config.toml
d_expert = 96
hidden_act = "swiglu"
moe_layers = [2, 3, 4, 5, 6, 7]
routed_scale = 1.0
balance_loss = 0.00418
router_z_loss = 0.001
vocab_size = 4096
norm = "layernorm"
norm_eps = 1e-06
optimizer = "soap_variant"
learning_rate = 0.00364
train_tokens = 364200000
dataset = "wikipedia_en"
Below are experts of layer 2 (counted from 0) of a mixture-of-experts language model. Rows are named router (the router's row for the expert), gate (a neuron's input weights, with its number), up (a neuron's input weights, with its number) and show model dimensions 0-63. Each number is 200 + 30 x the weight over its row's rms, rounded and kept within 0 to 999.
After each expert's rows: "gets" lists some tokens that make up at least twice as much of what it gets as of all text. This comes from a sample of Wikipedia text that the model never trained on. Tokens count by the router's weight.

# expert 40
router,262,147,256,176,205,182,239,158,197,242,231,196,192,198,278,220,236,224,264,241,205,223,199,170,195,151,237,228,220,178,215,189,220,173,212,200,228,192,244,198,209,200,188,221,236,251,201,242,175,241,189,235,195,200,140,235,202,169,195,140,211,204,190,190
gate0,240,234,150,169,189,193,242,260,267,228,203,185,199,164,192,196,277,225,210,238,194,194,219,195,197,197,214,202,227,199,194,165,201,143,195,223,227,252,189,177,218,180,198,202,247,172,177,198,238,174,200,217,208,252,178,209,190,161,156,207,222,193,244,155
up0,236,218,178,224,200,148,182,221,175,197,217,202,177,210,202,169,178,172,145,185,151,190,237,227,178,210,215,107,225,201,225,200,207,244,209,210,222,248,180,167,156,184,235,196,211,246,196,182,176,163,230,222,232,176,201,175,212,210,192,132,182,249,191,220
gets: "f", " F", "el", "d", "t", "ur"

# expert 35
router,243,192,226,194,268,204,232,214,147,206,238,135,213,201,202,211,180,202,209,197,197,181,198,163,241,159,205,201,221,216,178,103,185,220,197,137,208,186,228,130,169,188,230,218,137,196,212,188,210,234,164,167,199,187,198,244,139,198,198,226,224,199,167,226
gate0,228,227,173,202,246,227,196,176,157,210,219,220,190,181,211,236,218,231,221,143,192,171,238,157,148,196,143,199,214,220,200,168,181,236,200,185,232,229,191,149,180,220,182,181,157,222,169,192,212,214,203,225,200,180,190,182,192,212,198,230,234,219,224,220
up0,192,176,242,205,213,181,205,177,175,183,188,213,186,224,262,215,173,233,199,203,226,210,202,214,161,210,148,155,203,177,239,197,145,210,197,201,195,162,165,212,157,175,206,152,169,149,155,209,212,193,187,253,189,185,219,228,203,190,188,146,206,210,141,166
gets: "z", "k", "j", "4", "az", " K"

# expert 18
router,219,184,208,160,216,263,170,176,188,267,192,184,190,182,235,207,205,175,221,265,169,191,196,205,222,156,200,190,191,250,158,210,232,197,208,184,204,155,227,196,221,182,202,191,167,187,221,234,198,234,181,205,209,189,164,242,175,188,200,176,211,239,180,218
gate0,203,154,192,188,226,296,197,178,209,223,169,201,212,151,211,176,200,235,267,199,201,211,167,215,207,200,232,189,183,240,157,221,270,226,178,157,204,199,187,180,201,214,221,213,190,138,196,199,206,254,197,207,227,217,207,251,242,219,190,209,192,210,217,197
up0,229,225,223,206,205,226,253,208,184,216,231,171,222,209,163,181,183,158,223,188,151,235,197,218,212,195,170,194,224,211,234,178,153,206,165,178,241,180,197,240,194,179,181,186,197,207,201,198,211,201,185,191,218,213,218,119,189,209,169,202,202,189,211,199
gets: " l", " L", " p", " c", " V", " G"

# expert 27
router,201,176,235,182,252,203,244,115,185,279,213,180,213,222,214,237,199,202,213,228,185,194,188,183,251,199,247,223,211,235,130,162,220,202,209,173,138,212,235,201,192,177,211,188,143,260,193,273,179,259,154,189,178,165,192,235,167,210,203,181,178,219,118,207
gate0,168,168,181,213,227,235,209,196,216,169,210,225,266,222,234,198,223,145,215,184,238,209,192,206,186,187,229,214,188,212,205,262,250,181,195,170,205,201,224,179,229,212,139,251,195,227,192,192,248,249,194,209,210,175,218,156,165,194,167,142,155,180,195,207
up0,240,189,225,162,191,239,181,195,224,194,209,169,157,256,228,188,198,196,225,198,194,221,190,210,173,207,220,143,195,224,197,142,233,137,216,221,199,217,176,256,166,177,168,147,210,228,210,211,138,132,211,124,227,247,226,185,242,177,238,228,211,217,251,180
gets: ".", " |", ",", "–", " |\n", ";"

# expert 21
router,239,194,264,198,225,258,180,162,180,234,184,157,229,227,193,214,204,230,229,217,169,144,215,173,222,184,236,235,219,232,153,135,193,170,189,180,211,190,207,201,229,154,152,202,183,177,188,226,185,207,221,187,205,150,179,207,206,193,247,168,187,201,145,202
gate0,194,192,205,211,156,183,226,178,263,162,161,203,210,163,169,197,184,234,230,231,224,185,177,192,198,199,199,243,185,199,204,182,255,155,173,179,232,157,162,248,204,171,190,188,188,227,267,218,175,209,185,154,231,167,203,191,188,179,170,169,249,163,135,190
up0,200,184,214,162,190,214,235,244,223,192,237,207,225,215,241,194,206,188,207,194,180,218,207,187,220,246,208,201,210,164,206,208,177,249,140,214,158,232,198,188,222,204,201,157,201,187,120,198,210,245,200,162,148,211,240,229,212,203,214,211,233,192,247,210
gets: " ", "1", "2", " |", "0", "3"

# expert 31
router,189,169,203,149,219,220,218,180,133,235,247,194,280,208,212,246,207,203,243,227,133,199,205,218,209,158,237,198,238,267,202,139,224,160,246,154,154,196,231,176,217,173,167,239,207,267,202,238,176,246,214,181,192,192,166,249,212,195,215,175,233,248,156,219
gate0,162,186,235,214,219,204,197,195,135,197,206,204,222,221,204,227,230,185,212,213,207,180,164,224,197,180,184,187,204,186,170,176,198,197,195,159,190,189,190,196,164,193,164,198,207,198,207,201,127,185,178,150,219,201,212,156,261,158,178,245,174,188,188,188
up0,196,201,211,139,211,157,207,220,140,255,271,180,238,210,153,197,213,212,191,201,180,219,174,229,194,258,187,207,146,254,170,219,178,216,232,276,201,206,179,198,220,239,178,203,205,192,242,185,156,224,250,228,201,221,201,179,188,177,196,154,275,193,169,210
gets: "l", "p", " L", "r", "m", " l"

# expert 9
router,219,177,187,196,206,222,210,171,190,257,240,155,199,207,240,210,223,197,208,241,213,226,208,187,221,181,222,212,200,257,190,201,271,179,189,186,188,152,185,164,175,180,165,179,167,184,240,211,191,295,169,204,180,204,139,242,216,183,210,167,194,276,203,174
gate0,174,167,217,218,214,163,174,230,210,186,224,209,170,226,227,176,252,199,293,107,239,250,235,191,183,187,225,250,247,239,238,188,184,149,250,199,219,194,204,168,196,177,166,194,199,197,169,262,123,188,186,225,195,217,211,216,236,193,206,265,189,248,226,217
up0,235,205,226,261,245,255,203,262,195,224,273,203,175,196,237,189,251,191,208,231,190,211,189,227,240,178,158,181,211,196,202,249,213,163,198,208,230,183,211,207,197,165,180,214,219,211,201,172,167,191,181,194,230,206,220,217,232,179,195,211,233,184,212,217
gets: " B", " C", " K", " H", " D", " M"